python train.py --n_layer=10 --d_model=384 --n_experts=96 --experts_per_token=2 --d_expert=320 --d_shared_expert=0 --activation="gelu" --moe_layers=[1, 3, 5, 7, 9] --router_score="softmax" --normalize_top_k=false --routed_scale=1.0 --balance_loss=0.00428 --balance_bias=false --init_std_router=0.00633 --lr_router=0.000425 --n_head=4 --n_kv_head=4 --head_dim=96 --vocab_size=8192 --norm="layernorm" --norm_place="pre" --norm_eps=1e-05 --positions="rope" --rope_base=70500.0 --rope_fraction=0.25 --qk_norm=false --attn_scale=0.102 --tie_embeddings=false --parallel_block=true --init="uniform" --init_std_qkv=0.0342 --init_std_o=0.0 --init_std_up=0.0342 --init_std_down=0.0 --optimizer="soap_variant" --lr=0.00393 --beta1=0.95 --beta2=0.95 --weight_decay=0.086 --lr_head=0.00417 --grad_clip=2.0 --warmup_steps=200 --schedule="wsd" --decay_fraction=0.272 --decay_shape="linear" --final_lr_fraction=0.1 --batch_tokens=[65536, 131072, 262144, 524288] --seq_len=1024 --doc_mask=true --train_tokens=758300000 --steps=3795 --dataset="wikipedia_en"
Below are experts of layer 3 (counted from 0) of a mixture-of-experts language model. Rows are named router (the router's row for the expert), up (a neuron's input weights, with its number) and show model dimensions 256-383. Each number is 500 + 25 x the weight over its row's rms, rounded and kept within 0 to 999. Numbers have three digits each.
After each expert's rows: a language model's description of what the expert responds to. This comes from a sample of Wikipedia text that the model never trained on.

# expert 33
router:495493512478488466483509488500512480494477507448505486468461491487500499490516460488520519487459498475525462461511559531505465491502470486512493473462507480536529538476499510472501488534459478525529446543504502519465459471506540493500492520513563480505417490482516525470499511506537519533463477529514542471514501485497463539487504473489485508486487501449517512505475553490460485502498
up0:493481521521482465485518538512495515534536473526477477489456515484465481465511468479504523501528496491491498551474490471494470504530565505510494533514504490476505514535505503489503496525500484528493502460535456497532467549505468461498505501468543495564503556493519499515492469478506531489520460490542489465497526559510532527527519535527527479465456477539468509502532465555531490488445
up1:514527515511476493473467475482473540546485510537533524536531527503552539484507490519483467510507482486535506497485493481492509529529508515463492499505532486498516501492497474461428492482423478525443470456520476522487488570497534477481512511538509481548500512502507485480530496529514512525527451523504495488527493496499458507484514487503473514490503494495478461482510486464484485482503
up2:508483494495510531473506531510473460534484535513505540535532519504480493497537504511489495479528505495449470478518533497531504496497504542484504472504449468511512484510508486480475495529483437524482529496461487489499497541512498546472562475534471499520475516492487548486507537454517490515534491523515505513494496507466490543471475510484467513473465507503451477522493469481535501524514
up3:488491544472518519493488490492443518484485489509517547462515494538510456523500517532519458483507518517548494482451510500516517510493545527497501530540457475499522523518497523468513498523462498484483481470475458468454470511501498467497511484473501554477503491470455486499442518489496518494503515467469477467507484504515509451517484513549514504529484478509512502514534502520480502501503
up4:484485463554504506520496490525479523498534492524525496510469497471539481487490489492512482514521536503514494524518533514530479506509522480499487479461518490455558511509513514504491475482555513494485470554522477484512496491486504553556512486508431480498510499469471505525522500486485518479445474480481533490504491508513483505529481501499539549532489474528551531506512491529497480446499
up5:545505511497520432513540464544486488521505517511535506478517542495516496520486472509507498504489599499482478535438511526492480474512467476534523540510517511525499512441476560497480523496526537504523450469499476489460539483517470499500443490496491514527497470470488497509515506512510505527494483485481469503512486478516469502529519484441471508502482536507534506503479476485500527506495
up6:530516492526500479500501512479524532480508525532473537481440534485525497489461489513519531482553515498497554493521500513510507496481487444475473517476433521495512523496459510466481477478496528476491502527493515494513549540523509497496496479482488491511512503520504545499494466491465505508529456513484486467556477513547499532531528461514523504480496508465545545458455534514481492488466
Description: Consonant pieces closing or inside words, such as st, th, t, rd, nd (System, Horst, Short, ordinal 4th).

# expert 21
router:508499484523512472453509481469493449542536476478508513469500475494531410561518475514514530527527509510542510502485492499499502482508499484513494495476515424536499503478500514487464526460452513484514536518499501521558506464498519476516478542503490465522467507503505528522508509520475490507471523521478504548467489499520478496499486509515519513515486444489499471508476498521512501524525
up0:487481500507453480515464486509486483477473507523430483492501517554509498483510498552491543486473503484494522498488509531514523557512493461516496485519474517476498497478488504519501510509494521511531484523499507522476512511473475526485540474481530511499453468545479519514485564460509500512500531504489463512502518457506530466490535462496517491497507487494484494498465525460422474507493
up1:511549528495553471538478512490469506487507462475479497471505489490503480474507504487528492444548517486498509485501481508513461464516521512507494487473533526499490494466473559481476519511509520426541509527499510501497482526508492497495481524508511495491492526474500524465543502507497518509531526459496486472476505506493521470560486536495481508502499499509487498499517502463476507545471
up2:544475498488492471509512501460510518509532531509539486510502529474539470460508517487502483558477551498486515512488507481484502503475518486515463518528467468497523520491499514498467516477524431491484520518502488496483457508487461519545498511484512493498511501532486512490465524483485524552499475478528464441515506428471456480460447524518499542513534479522526546517524533503515486546478
up3:524504479497505509484519435513523522501531497496486509479481488499503481523459466482515521542506483544520488523567479493492486463507491475501520453502496466484461468488520519496538459541500518495538519505498491465499493474475503509504555511530481507498506479490494501509506483518507501503482500487535497538508527544513518495460504462500501499519504473477474514491508473509495471463528
up4:521483500463497488484510515485461493481519525564463535467494494522488525451482543512531492505455491530511496502525493528518497481474520479508504532512508483483479511505509541514479462470505518560499537515531503496528511455513487499506489473513492489478532554564527495463552510478514518449491490505549483534532559537505486502513447512515521502528483506513523471525481514482530518493488
up5:488493504483526512472498533499474484570452477533479509469483536505512464464468477524517486538508502487531479481495531514488495491519497520495523497510545466543486505471493538483461520488460505560523498513477507486468493519528491492487496480509477521504475485522492526498506480485487510534500516474488448462493508524524526466478463510500477548498540523477508472479504518471502497509507
up6:546505546486520505505490503491493509490501490516483522487490510502512495454508502492488427516512508499519484497529478539487553504510500514512512499501536510478553486496522480549499468500509477515518489503499524478511532521510510451516514518526486471472488511529503501487492511499525530526513503486447527501465504483495499495477495481521472471498493486525513521495481545475475474520538
Description: Hyphen tokens, both list-item dashes after line breaks and hyphens inside compounds like Pre-draft, Head-to-head, Pearl-class.

# expert 24
router:491509479514502518466528532448486521487511501511486536480501516493499504498517504531502497500478522494555480507503502490493482489483478468474496478522463528503484505479521531514490475465518540494516480475541511472490530491504516529486493465471476550493495494465485523476485528522471444492551513501469484483440479481507477493515464523443477557475502456527462553471528534505448496468539
up0:472506458511573518505545509500494517527541543524541487470525526543463482500426486519486507482497511511487500498482497489472480510500484503495513489472515561492524526468484509493490504475505472513494492473457508474499463505532502500504475512526522516489488546503462505538477496494489498522536475526493485513497503506516461508516529516480485508521479498534498493495513495493491480544478
up1:521467480465521519458507526480533501515515497485497453479515498505531491496492518508481458489511491498528524489484500497525429481470492520507544468463478499480485481500499503530519500446498492525533483485519470499520492513485526491508480516442496506447488527435496462490478475545501470502473505571521489502561488503523532488487530473522496552514483496486472482473484478461494521531483
up2:524507509534488523474500442482509534516532488513513505534494490461478490495485481501526498499532488526468459493500509496475492469538544483440508479494506469511473449509486510519508526466477530510502489454472455530557513490527517525443512530472483487514544488497481507523515543515538505491508491447499512466531504518490504481508501489472473492507538494511503469514510513477495512431506
up3:464490513512535480497509481512517509503507527487495488482512454511490511530456504484514521538501500507470497527488521489478492536464518510484578470506499515495509511497528421488529499533493511518499472494467532471516501531523513455515468531501522483524511491504516484482483531547476518534502498527490484531494547515531498504505491507512549537492441502478465484556515552540512435529467
up4:488527478511445472506469511550440514493490493491511489479512498512468474461495510511511526548480515488547503508539513472477531534486524528486476505507545508517512512493494521535489506534528515505452538538500502450485473494487523477501474519526517498534488530487482499497490491530502531475490474475490505511495480526523491544507521524484473499480504481549494485465462525551436494472458
up5:505482503494474510492482524519475532488516498469507531510483511456495500500529489497499488486498556518498548494474494534517495441524473526505481491499485457538530497453490495463498497468490487502476515535497541516468538508519494466480497466509511524472521489548492483529459529480478517442517524509516499509510509499494477559543506514452492463469491467513497478509489515492512481528532
up6:519471483522526480503492476507497472540464532489499487519471510533437518535486532486489500471454519495498500457506521505496511481464520469492494515489491498517534491526519555479535529489497470450539490507490541458529488482490527533497498515491523497496421538496544504498483543517557520493504496476475524488493458572544511481460490522452488490511538484472460485508502501543507455536519
Description: Capitalized first words of compound proper names, mainly New, North, South, Great, Grand, e.g. New Zealand, Great Western Railway, New Milford.

# expert 61
router:537500493470489460491483472485485494492527528507513478519510484529524527537506536524492525527525488529491515516477502553501529535473481463532525531565505504467519546505449523490473468501496512517537484472473520510512501488462467472534520513521479491446511472464503463513485479500476484491486487541540520520496466505490529468477538512532494526511509514465499453455522482521507492507517
up0:512493486520491479499470475515504515519486490481532504510536524529509487550496520492536490507519469454484527485491496543488515500462547475539487495539520515525520507535491494532516528452507497534553478425547584483498471523521528459491517536480507486521493511478528495545494480527478488514494508523468527484495496477532516496487444496475512489500499521493511494481471498469468497475493
up1:558507515502515489515472484503493480538513487514505524474518494552512522444506545485483491501487505485515501493488503525505504533504458514502536462505543504460513503508556507523484523537481482570509517502495486513518482513520477506481479448526551509487543495490487499525453542502514473491528512505532512509522486527491497476515489563504485486500511484507477539508495495500503509457519
up2:503490483515470486541493447499499527499519536521523556541494530505528501496510507544532514485528463491513492490491486489499537544489473495498524482498496530472521504510490532442494484420526463473461518511501496476508530449535499493473490540501501533485498498540517582519526457483513517491496504514426513519463493470448480472497522527487498497498512488520461483511510497527503495489575
up3:497495469513465479460504493496438514523528495556444462477526489491497499500505504516511464488502524494526499541562518535531455474486499504484507517522522491497475453502462524478512489520494535472461511475492524443478513501501463473552482461534451483477473510528550470479508549494439484467487517517509512479510516486516487537492500499536501517489479502523517499475459536491520519558482
up4:537481458500499490494498477503519464493533514500556485509502471526535519512497489526480477439491472529478502483470474506490499509510504521491499541502503505457507547453461460496548496491484480524586520511529506495546505518520487499441493536485498523473531494517535530512515500477476551497480462518507546508510527455495510503461517499487476465499522485516537417469500459515512463483541
up5:480478476529546465464487512521508522483479457470482564477475529477502505492513486492469461561483551519502506497488491512454499493500537515464518453464480481510507524456521486516534534510512529484527481531485490509491481524505456467553458459501544487530478524477497470574495505527450503521475513479508436527501474461489522499502523507552479486490513461488487488522498479540511485482480
up6:524551469500526540500524492516479487460536493532487527529497495489500547483531500512488540532484537558502512502503523516489516524516501488493486510550476560517480528516498467521465501496500508485473497464470540499523495479517500541480483477531560479475510519526493518513481475472492525499475508497506475487487496501500470556477507530490491514481544468506501515529437532491498488526523
Description: Digits right after a decimal point or comma in percentages, measurements, coordinates and table values, such as 1.52%, 1.5 km, 8.4/10.

# expert 29
router:499495460536505526522532510510519490487467476480500501475500471492512501510498525430544461470461500518465518506516514498484495500505491497473502501518486490523522456483536492477519518528504527459523520525477473509492525493503497499492543479492501507444439539510507520452521456528467526478508518536486560512517526471461530528498483434498467494511476509500486473470510478531524505505489
up0:482537527526483449474510481497473464547466560503521556501532499507510452494492462533499483474476517523473485488472467507490445516520487478497479538481504503508529462493464473513468468507474495485498463512474509469527519485491441529555501496492495512496526500515586479495493529496486508491478487512547507502523550519509461491508502514530473513490504509468541486477471496492527483513489
up1:485504531496473547479489462522523492508503506522494511488519475525445466478485532512429532544499494529482523529479402476543529498486449533481420489515511502530458511524539496530525539517500484499479495501499504483536485559494508493525519492519473497528496518492522534530483471503534512467516497507476493496496465477498548507488497505532516575510530495505450507461490531469495516468482
up2:461493525497459526509540455492550478499518483491486497515493478511499505528530572496457457512476533491514525502490500496467499503477507511516463490521488494471499504499478504541525469498475504455481518481544516497480477494554533486528524463530518494533496507553486463504525465472507497546494496482449534475489504482511480521489523548473529519453501480474536481482467508508517545472542
up3:512472501480497455496534462532518488503498512533505451491544491501471503514497497470491458521519461517494488517491487493473486488502502520535533495502557492519472489519473489518490519548505517508494464448499490526489483507474505521522478532514531468511496503525506470467498528455485478504528493511520494487544491504501500505485546483508538472554491527471469520465475501555529465454532
up4:533504527541530523527467504485484464473491520499449509492495500536463479483511499477513465486546528486541517454509547490535538521516493464514519517508464534526506476512503506520495521519519538503478467499517482539476475505520531507508471481459513498514515526534446523517483475520479421496499530506478485489492525545512527517517519525533457492486457499503488472488488534464494475462496
up5:538475505494489474489495515527506504547482539561450476443496526513490491510543499542508503492546491511492488487483499468515502503483510430492524486431510537460493557489479552453529518522493469498500492468519509488497467473501509490497490509489530470473503479511522511474498554456483479501538518493492506472467507519508500490528502564493545515489473525472526444483499506505493499536511
up6:532493481495530523472509516517449475494468486508500516503478518510494496508513485536474541533538500505521498525499531564517510551487490478517509501482541481486537503492520520463494486504499449489477500432500529525512480533523489500456468491487469468529522512461463487519503527540453535494452539497561486458533479502473500484518467471491465474470529508498514542511536461495462500536494
Description: Single s pieces, mostly plural endings on technical or taxonomic terms, also mid-word s as in Es-s-ay, p-s-ychiatry, de-s-cent.

# expert 62
router:503465478481493471535499521538466499508532538518462533481513517488513522549466512481487486484468500470504510495481471505526487518516482493471498525482445445515453466523460546508521493512454551520510523542489499524519531495544472483503491511501495465476483538502516524514508516558481465470507504523485484463499539474507448476505465521491537516493484508481503480491500531478461511496576
up0:459499482494521531483493451514567502529498510466532463489487494486505485480509471511490535503504514496466492533477483519471501528455515500487485539503463498527481479475473543485478524452514468468493553476446504528491442467497458470489500468483482514525507504498511466463462508471479527507488526511478506498495538560490456538485484471480504553500512480517541533451521525476534520480511
up1:551482488498470435527524498523479456517528492516474530510469507562468526515506441499524477525473533516531515487540506512474500509520514501478552464461503487490483493511525498494497512511516461525436494475482487512483533499514459482505494465489551537521524516484502473464510512499465478497483485497513507455478487507496506495502509492472473477486500459499514463465520502478488511509478
up2:486529499477503495511474475482502490509518520458516498490492519444526492467434467497514482487496483487525478558427538491507483518504516493472456539531509520544526512502441525569549518474504490509509472496491541495534521471524519484513539485464519517495519516501512517502502460482498461491468468508493496527451477494480513516457552510500524512484464472509482518521535499482494460515532
up3:492531507501496513545511506469499517497508472529521444511522496449531468541511510458496482479445545540462483466469494477525507539528485501474469498510506526509493501494493509508519482443513482485503502477529465519577499474475517517515554488477515520525520542503525457487546458484508484534536539472508465529448485487467450510498530509520496509507471515546540520480526489492527505495497
up4:524524507501453455494486478476520502505498474485522513476559497491488488512511471492505505546507516523564506514519516510478508484497500508524499477541449523503493450483506494508539536519503469470456499489541486531506518474496505480497485531492495500525487498511527516479511518496537491521518537529505511523482515472496487474465476481482507517544494578496547474467513484525487460527478
up5:535482494528529487531513526516535494520528482546506516555554500520478486507507468473514514508479527482538517466548502472526487483490488492515522487495534545499472482482550510532497490511481529485459540503499447534519480471507463498526484512500475508505504498523536499504514513482506501499503565465493474483503510485506493524520526484509507522497468542515501503510490480508515535514506
up6:507500466545513518499512499505538465512498507497481524513525492477491528487504472503480479519499547505501496529482485523481473455511537486460471452462516502459477464499516471500474494501503495527504524512470519444509486542520501512514495459501503507464470541531513472486477485511476514475498486504478474497507485443529518505489516512497529490523492517485477512475503506534471539525505
Description: Single capital letters inside acronyms, codes and abbreviations, such as CTDOT, FTD, TNT, PNIF, SRB, often after a bracket or quote.

# expert 1
router:496477537454495495523510472453530490523492466498535459510486473498464521532464492490481460535468530536522512473492523519516492524512469546500513539531475477526511543526451450491489485502460526527504524527479487480459507493478439467525532531522507466486468524534499510506513499525516502522481485496517486487514454527513485518499476494532557497511518460541503471505475485458445505507494
up1:482496492491494506507541487462501502522502481488501489523504525531468498504487501510496488546505519493496518477517501473491503497497524525471489497482510523497473479531480463470489490502478450528517493499509504457540550514511498544492491493499461529546495519536510459488519554508497483517486478503512536515483545488515546458532506502510531471498561507498517497523518505478507476499550
up2:480536467488496537512499485509473502534524502497531533478506470494519522498511522492487488496535542501495494501525451482486547548534468506492447465518491530496511475499470508523498478498487531481539504522497488478441522513520494518515515515469539501582487518515519516498484500518503471530487469477508487501480495489478461500501502493475472472508475455496471483518471494479493484542479
up3:511490506533499528502477510501480509491534467461456528557539484472511518530518534532499456472506526463516505467539491498501502493515495533523520517498526460464474491503485525514461520497459494527475524471494492502497517513510504510487452537511553474531500483469508500468494525504507494520522511501516559537527480532498488502491519509531487520520524536509491497475497483521481474505487
up4:550492532498470506504548499526562504510468464463508491499515568482531485487511479518533550520484479501492576528490518464500556459471485494530471502491498500471565480522484487532525510508485463557458497499483506528531537497548505523502478527494512485477498504556496549502503480475501512504535540496503539507467478493513513497463529530493475481524504539507533512482524520508474483500490
up5:501481509506518499505508490516482529559562478527503509510497495525494497512531531504501478545473478449501512482533541495508527421495519461495491491564499491559500524461527504490479516485505492467475495484518539518461517504523497509516449458486512538458506517512525457478450513521502493524501516495506547492523506492509441453470479484509530535471503494464524497499537484454536477493516
up6:537482478493486494476502524470540477527535520508525482452460510464493525475528519469487512497478478473485478481532488485499503541469477481497467524514470520523499487482486464493496510452474506494483540481513484471523454505508498474465528493470537508530514518482524474491514497513499537455508517518476497530550479537505510519554494496533487471504482508477434502551504496478475544558509
up7:558496491497532472494496518502559522497485490568468470479532509541528500481518514490495552506487510479525545456485497496518481530506537494529492499518484497489474491485498543439509573534525489521472521491491445504479480509500531494499471502483517468499479519505539480514474502455479553501498499496510483530493537499520496524496505502485458528483487512484505475495531511504516556495456
Description: Mid-word syllable pieces in non-English personal and place names, often Arabic, Slavic or Hungarian, such as Qas-im, Z-im-onja, Ab-del.

# expert 25
router:490473508469501474495526516538484518466475476524462515483500480495479497482470482479515489477484538525523514487482478493537503494504472490523521502573466513467453439510462535553466496482488504514440500452468526444489495486520530554538519510471499538527510506503492502465486525495533479465538503507521516517443484511492548485497492521459494515547522457510503536503434542511477495527532
up0:497481475466544494463462503487474505506489492516489551503505499496503516521515524519507533488469495480505482517508475472438475488479501459468432506488531504458521452523504458494510538451510494503482484546529537488501533497526500479533502463540472549520517489514470491524495477512475510482500484494509483489537457509510500507504474518522498531440540503542492500456493509486456490536485
up1:514517463511524503560523489469500487490530473529547476519456496501484534542461472443539520465528503513507473474494499507460522499539546511511527514523526496528442510433483468504488468505499531535508491512489465510518524512490490528505503477533510494482503500540506508506491492483510501521528487497502519529525506551491476495567510478467483523523489494538486509531503488515511487476472
up2:553470544511462473540472464508495457500496488502492504510547497526494456515509492495507481540509494510492511514522461466507488511515517511493550508508521526475531464506494512525508447499488505490510452498470526495507522461536519464455473475509511483476487485491459525538472479509496479496528485517517487492499523475491475478486543504505530492554485504511524511535513498525467494472499
up3:517503480489501526508493505474449496527530482555517531532487495472485517476468501469506512477507521523546513535495520509486542485469494469517451485452512494494504535500506505494522518512456534482479515507530515481465497529502443479443506516540500558466470589544486497528508489495517511484491526512530482495451455476523497522510523511458511511521500470496485528501541515477457497525449
up4:534506476523513495537486504522484507485501483504510487502511518478491505473494512463488509488503456475528509479528463490526469532508463484502515489496468534467512543526507490537520540514509489523472513520525468488516515488534478550513495519492488474498500479518537544536478498493495461474451524490506496486516513544489505517485528522485484521492483507526529557447524482519485481513474
up5:487520538523504519511493527531522503492557546521527537517456521520477451516517477481522470508498486544516505516489503541529515507511522528484498495477506475526437495463506518458437505495521455519476474453494504487482491500468529468521550483519453507523492537528493471479492492467495528495485536543462520511496507509531498496491504492463490528505533509485506497495439512509526547449503
up6:502526495485489475499499486507519504531550522479475484524547473507494499488472488479502475460472539481502520484511487496495523462560523466521476496497522517479488479517496466482449496481492538518479463476511493547484469501538496443492560462504496472466477478500533494497502480535519514479482501495498461473527456489518458474548494531482497535518489452520534498489483472514447489502565
Description: Everyday topical nouns after articles or prepositions, naming fields and things, such as water, war, public, music, law, drug traffic-king.

# expert 28
router:481503497503495510473532498458469519504530543523506509470513504504493490504508476523517484547508468527528541512521451481519493502529494521478489519449512520532526494468457461478508511507559466458507485541520515482516466516492564506517521454495490521516518507482483477532505513480516463537549481526535471487462465474509524495503474527524547527485519489533487525494541476464524485476528
up1:480487464486555532491482492471501512529482489489483544459475467528483485487506504509476521511520501486503506499505530517473507510484457552541505475511473519519501506517492495498509479517511504534446481471510541495491509507514530483487463504539501460493531471463515545504479448526503545545503496511516497490521506526490497514525553511483562500518529535489533454488462492457489485510509
up2:494487485499512471478469518515517474487483516472504449496562494472524485470468469511497488493498487527520483495508473526539482509536518530501480487510522495544469517464455490510532505507509460541513479501534492523504486503504561497513498514503505523506462469508502491505482508480515537475471493501540516472485459504476487504474500494475528474528463491515495476518498521479497549484500
up3:491484478515504497486483498460508510518532461533496478449464537555504515493494524486498503481507505497543513526538513531489469501509475469471474470531491497582527512535476551515475504528457498491492516533495538483487514461509537495538487504476511507486521523471502484509475523544470481511513458501456555531465516480487486456477532492486492533481519525486533523518495447491534486517537
up4:492537482507500550474480531465495509523472488455529547425500534476510496520501525528486532474496501521514431523523511497487513485507494528527512520516495482506500482475482517477501561491499480488509513479521493559501495439504489517527456551510484504535562467506541502504486491477495482491506511487503499540499497492484506479523516504509552503508531516506528489511537518479467539509527
up5:516509532502495542531507544490527518487529504503539516466540536512517501520464496493485453547561496538478499468527509549475470508548469487527495536480487519520484485484531472482522508490471493462481465476493505501475503520541466510471506493460512525529495530524465485536486466494499478503481480531522481501491482466471561512516487455544494499524461466446519538479484481464482514479486
up6:524508511463503498476504502548503469485523502475487536513468460510439501499487515514545519484501499499547485475503516507460497485461532489557500504479478520486528452492502518516489486443438532488505506494528563476504515554531496472511500524514480493524474489458474506536522480479522478504482495482472499496473491485551545479461468470491489494530468463494487498474487527519501491469474
up7:514507524486478482493539449519479504513475470557476523456466479520502493506505491447461477489502502564553521486529516485498500495517480541479537514505507494494494508486460523478506479514495513492523466495493460547501534508516501530500491447477500493508496480442500515486443502549507456529495516503511529497467515537468487529504467506491513516454469539485532477508502425513541466550514
Description: First pieces of proper names, often Nordic, Finnish, Asian or British, after a comma, colon or "St", such as Hel(ier), Ol(of), Ka, Li, Kin(varra).

# expert 17
router:513507517465491506476499477492499495470544520526528505570521501486484516531519521520506505543477492528484548511511516489491553489514517466531494508481436518524492510497518515524519509437541541505489475490506520505512499529514497473552490490503486521486505478478508547516479508489495486541511509544549467495516532506541497494490453487561502492485469484469490497501518496468516529468512
up0:467506507494490501487482502529500481512456509436536499515453507527519508504490522506525474526491461528467521472529507501505511480509470488480519495468498543455494483491523539486517494489511492513504440530530493495495493505512484510488489512500528493508505539493474519504505525531480469564534501473479475490524507501482467515484512513457496510516498517479505471507511531503504520493536
up1:495548438528486485493485501507496483510528479484488494501514515529503482500486492481469552521529529476487538497493521457530542504537516510506533501525527441531494558514535505468490504522546496487515494502544439484512462489500483465534445453499452534488510503490459494530469525490483536464485498459476529496511494488482518467481477470499548505500504511456516526509561517500512500518491
up2:490454484479489486482511511539472470553487480520464477473535507510521520485476512483515445515499506488523482518504507485462478518536515517523525482476517464435468448495478542493520530510490542495524519496513496492492516549456497497534485535478480494464500508436453536515503464534510496466472478474485527485487551496482449500535444504471509520506516490533511569499484486479506460491525
up3:493542504486519513463508502495508481488490517425464538489490524477481515511476526514512487510475518515491497511524530470488496446548504541481537495544525536448498388489493486493489522457443502497518525508468486504519507478469539525460489555488518525500489520535513476514503494504552484499514514522463501489465527502456521499451492502479503494486481496481523502452492526504489536479539
up4:546510484472544473465526548450508508513453512494548463509490511473491516487490422530507517571519508466516521482522508477467496470514505515504539511482469487458495481473523528515494491507501479550484522496522511519509449552490522504534552448480426426485513492504496483501518493491496482509483532516522472478476513512511496518532503510497476510500557524517508460478516489500503496508532
up5:527456498522499548505518450538498507478507461489483487500482516502502488511500485521516479513486488539508494518502516515515495494473525501487489498492501497477519522477483493492552512486510469518518485465503481507511464477468476466491566474489479504518484535510541511503521530501479520515490523525470499505518523511475510502488461487467533511497499469507477579488543503506535483521497
up6:478524485511523510454521501495493514465522510484539486495507514491501526471476495497471533535510456530529493462480470522488508507489491481488563521492549464519539520520513500492481478510474490496501484469550528494522521474495462485477476499510515454516471537497508545507524484507497529468526543481451471511524463547518454545501538509510485525575495473492508509490482491496515472508538
Description: The pipe opening a new table row after a line break, in election results, sports statistics and filmographies, plus leading list dashes and digits.

# expert 41
router:484482503470480477479512499523480519486545536511503514524530501484528510510526531550496498542520485522478525508481502485473488508499500471497478488498445512533500481516519541498514486484537528514507512511494529503476510468489489480540472502506483503476524490459507563495483516529483450497570505586486494524510515511510488507495445524549478482488476481530491509510526522510497523480518
up0:515502497461498482489510519518487510479466485472496506482492557492475467509500522512498480497478511474495465506476435494498490502499522535491540495512471484505487516557481515495474501446501466504493496476499461554493504491486511528465533491494462532542462536532507521494475502451459483509531528549499510463474474497513501484562450527455491507472497502497552528506510481519499485484491
up1:503521497549545506477516522520490471472499497517487494522504441543534512532506500510481457453506533518488521521505503514491478520542537515501522424501491507500524529471516468515483558506512485502519476482489498515484519489486456490516499467488489540508452524498568505511483506476520493510530512493485521447541498457489470461507479483498521513531492490457499503491505461509511505518467
up2:528532482538479504500405491455483509509492500564497491517509481494505519506515463475476485496556451476468481508524505540524499472451558517522492468502510489498539507511485486489520538480479480455451521527497496478467493531497521506425498459528531452526487516515523507460540518508532510521524512545496502491522505491493508501493505477532507492497499499511481479525499498494540522504467
up3:519524481516495484561472483506485478532516546513520490521502528495511489534492566543497518482511507484491513470512538465494526510531522515475448513477488497567523511517492527527490554536460517501513512508432494523515471515457504524509510505511517507485502516505473509469507503486479541480485546500559486485494486551513512563487519480490449453513437538488525494485492481511499532492519
up4:459519520474539487450503481458450468510511521500513484495476475531483502479541486515504483487511507516511485508483535527508516505536469477511512477473510502551517523530497491510492481478509475460499455481532503513552533480464462480483513520489452537491562492516478521495473487519476553471498478449509476525461504538507503510522468536507502519500493509486475509539495435517488523495475
up5:468513506494518526500525505503480524503520488491476457502496476522538468462511513505470471520482473546467501501504516495484504474454496549497511515525513545517564478522476510518533542482490481503484547508519483465525477463530500502488494530494518531461543482471507512474527481527535538475563513521529507512519501483472514490511501549499499538512511509512523466511493498487503508521503
up6:463495508491490482527508481474495491484502468495502501496467460479462528474503530465520577446504482502501478528485497518520515498489537517503485478483476511501535482543457506482478539522467489538522518548518467481515498495549491492456512485489503502497493521529541481469516484520519547477518497452548489486485537528488445480470476505496505494516478483493472502513507499511527445508494
Description: Month names in table dates, plus signs after numbers, degree and minute marks in coordinates, FW positions, and x in counts like 2x.

# expert 57
router:486566463459507524501480527485477454503481459499486471539520545531488475534503534522488449492492469471485475485501508493518544520483513521475498463497513513486479503491510485552507462509486513504465524467494544427515516564516501494534497515506486540506484529481487546466509514461504474472471510498521492530518501514523559475489541441489492502471500477462480467517501521539502468502502
up0:528439530450506498467523473472516475503493492493542518495545481498496504453476502511463518470523498545499505513471483527457504542489463476494490523541472513501510525487500511492485491473512476492530488541494486500496542500432499507502544507473496496527583517470546487509501470503463467506533511472520492483476495480523501551480552492510503471499552491489493518447522516508476497469547
up1:434431491472455518506489523535508511515474493497520521496526468416477475555484497534494481491494525524482540520462486475507508530481480514528490521464498504480522451501492529469448513495526516477482538480534467536484482473491539513507528503508451488514492478454500480488502509485550496528501490499499467515513509479486481524512531498544555512464480480505512521554496507486496512513502
up2:546488470501502484511520505534469485513500487507512507493484495510487477487474504522466475521525486531448534538526523472530518506495528518486480504467482481505475499496513525500523496518485485509509524557480471493515453507523498551510516523502548506488508493469489498548473489483519532495512540508462489500436487481536483481518494498466543477518513523528478511485466473524510536540502
up3:517471459456533480483438516518413531495503519529532523440512478513507476565504519498479463520499492541519514539489508458486549521517491505479509537486485476485502504417521512498499527511488487495462493488484516454489486519493517508522528489506501492508489550532529502539506491511448506488535510522473508475487448491528462492486548472519542482462501495524495486519496523524454518511486
up4:515490480507529533526504496466512505504451463515506540490570504527516533486486506472472476468503472454508508477503497541502493509497503532505462447480490499501478519551493504520475521508527515487500438487530490489497496498439474500496501506513544502517548543505490487493522410520503489504466484473505457492515488509507500497559496529468491445507502464509483543459536469487530499519512
up5:441499570489524496502512507515505482495513492513516480521494503541521541496535515472555526495520522514519516500516504464496480508483459535469526471524488536460505489505511501467472481505486538537466499444488502501508471498513525490466486474498532554461487544497485547494466498501471515504516496440511505499508468499551505493462546482438475501493484463472505452525493486493499505544521
up6:497505472468558521485492487502513498519475529518529522500464499516532474488497514519514533507497500488508531497552467486461514480519478488465496522460530471511520499515530520518508524481498511531495492459510499488535537531540548498498527537499515487499518515483557470523466478531501492533479544479491459524521454521525548515514478471481492500518483527497513504453489487508520509531477
Description: The space after == in section headings, heading markers themselves, and the space opening a table cell before years or numbers.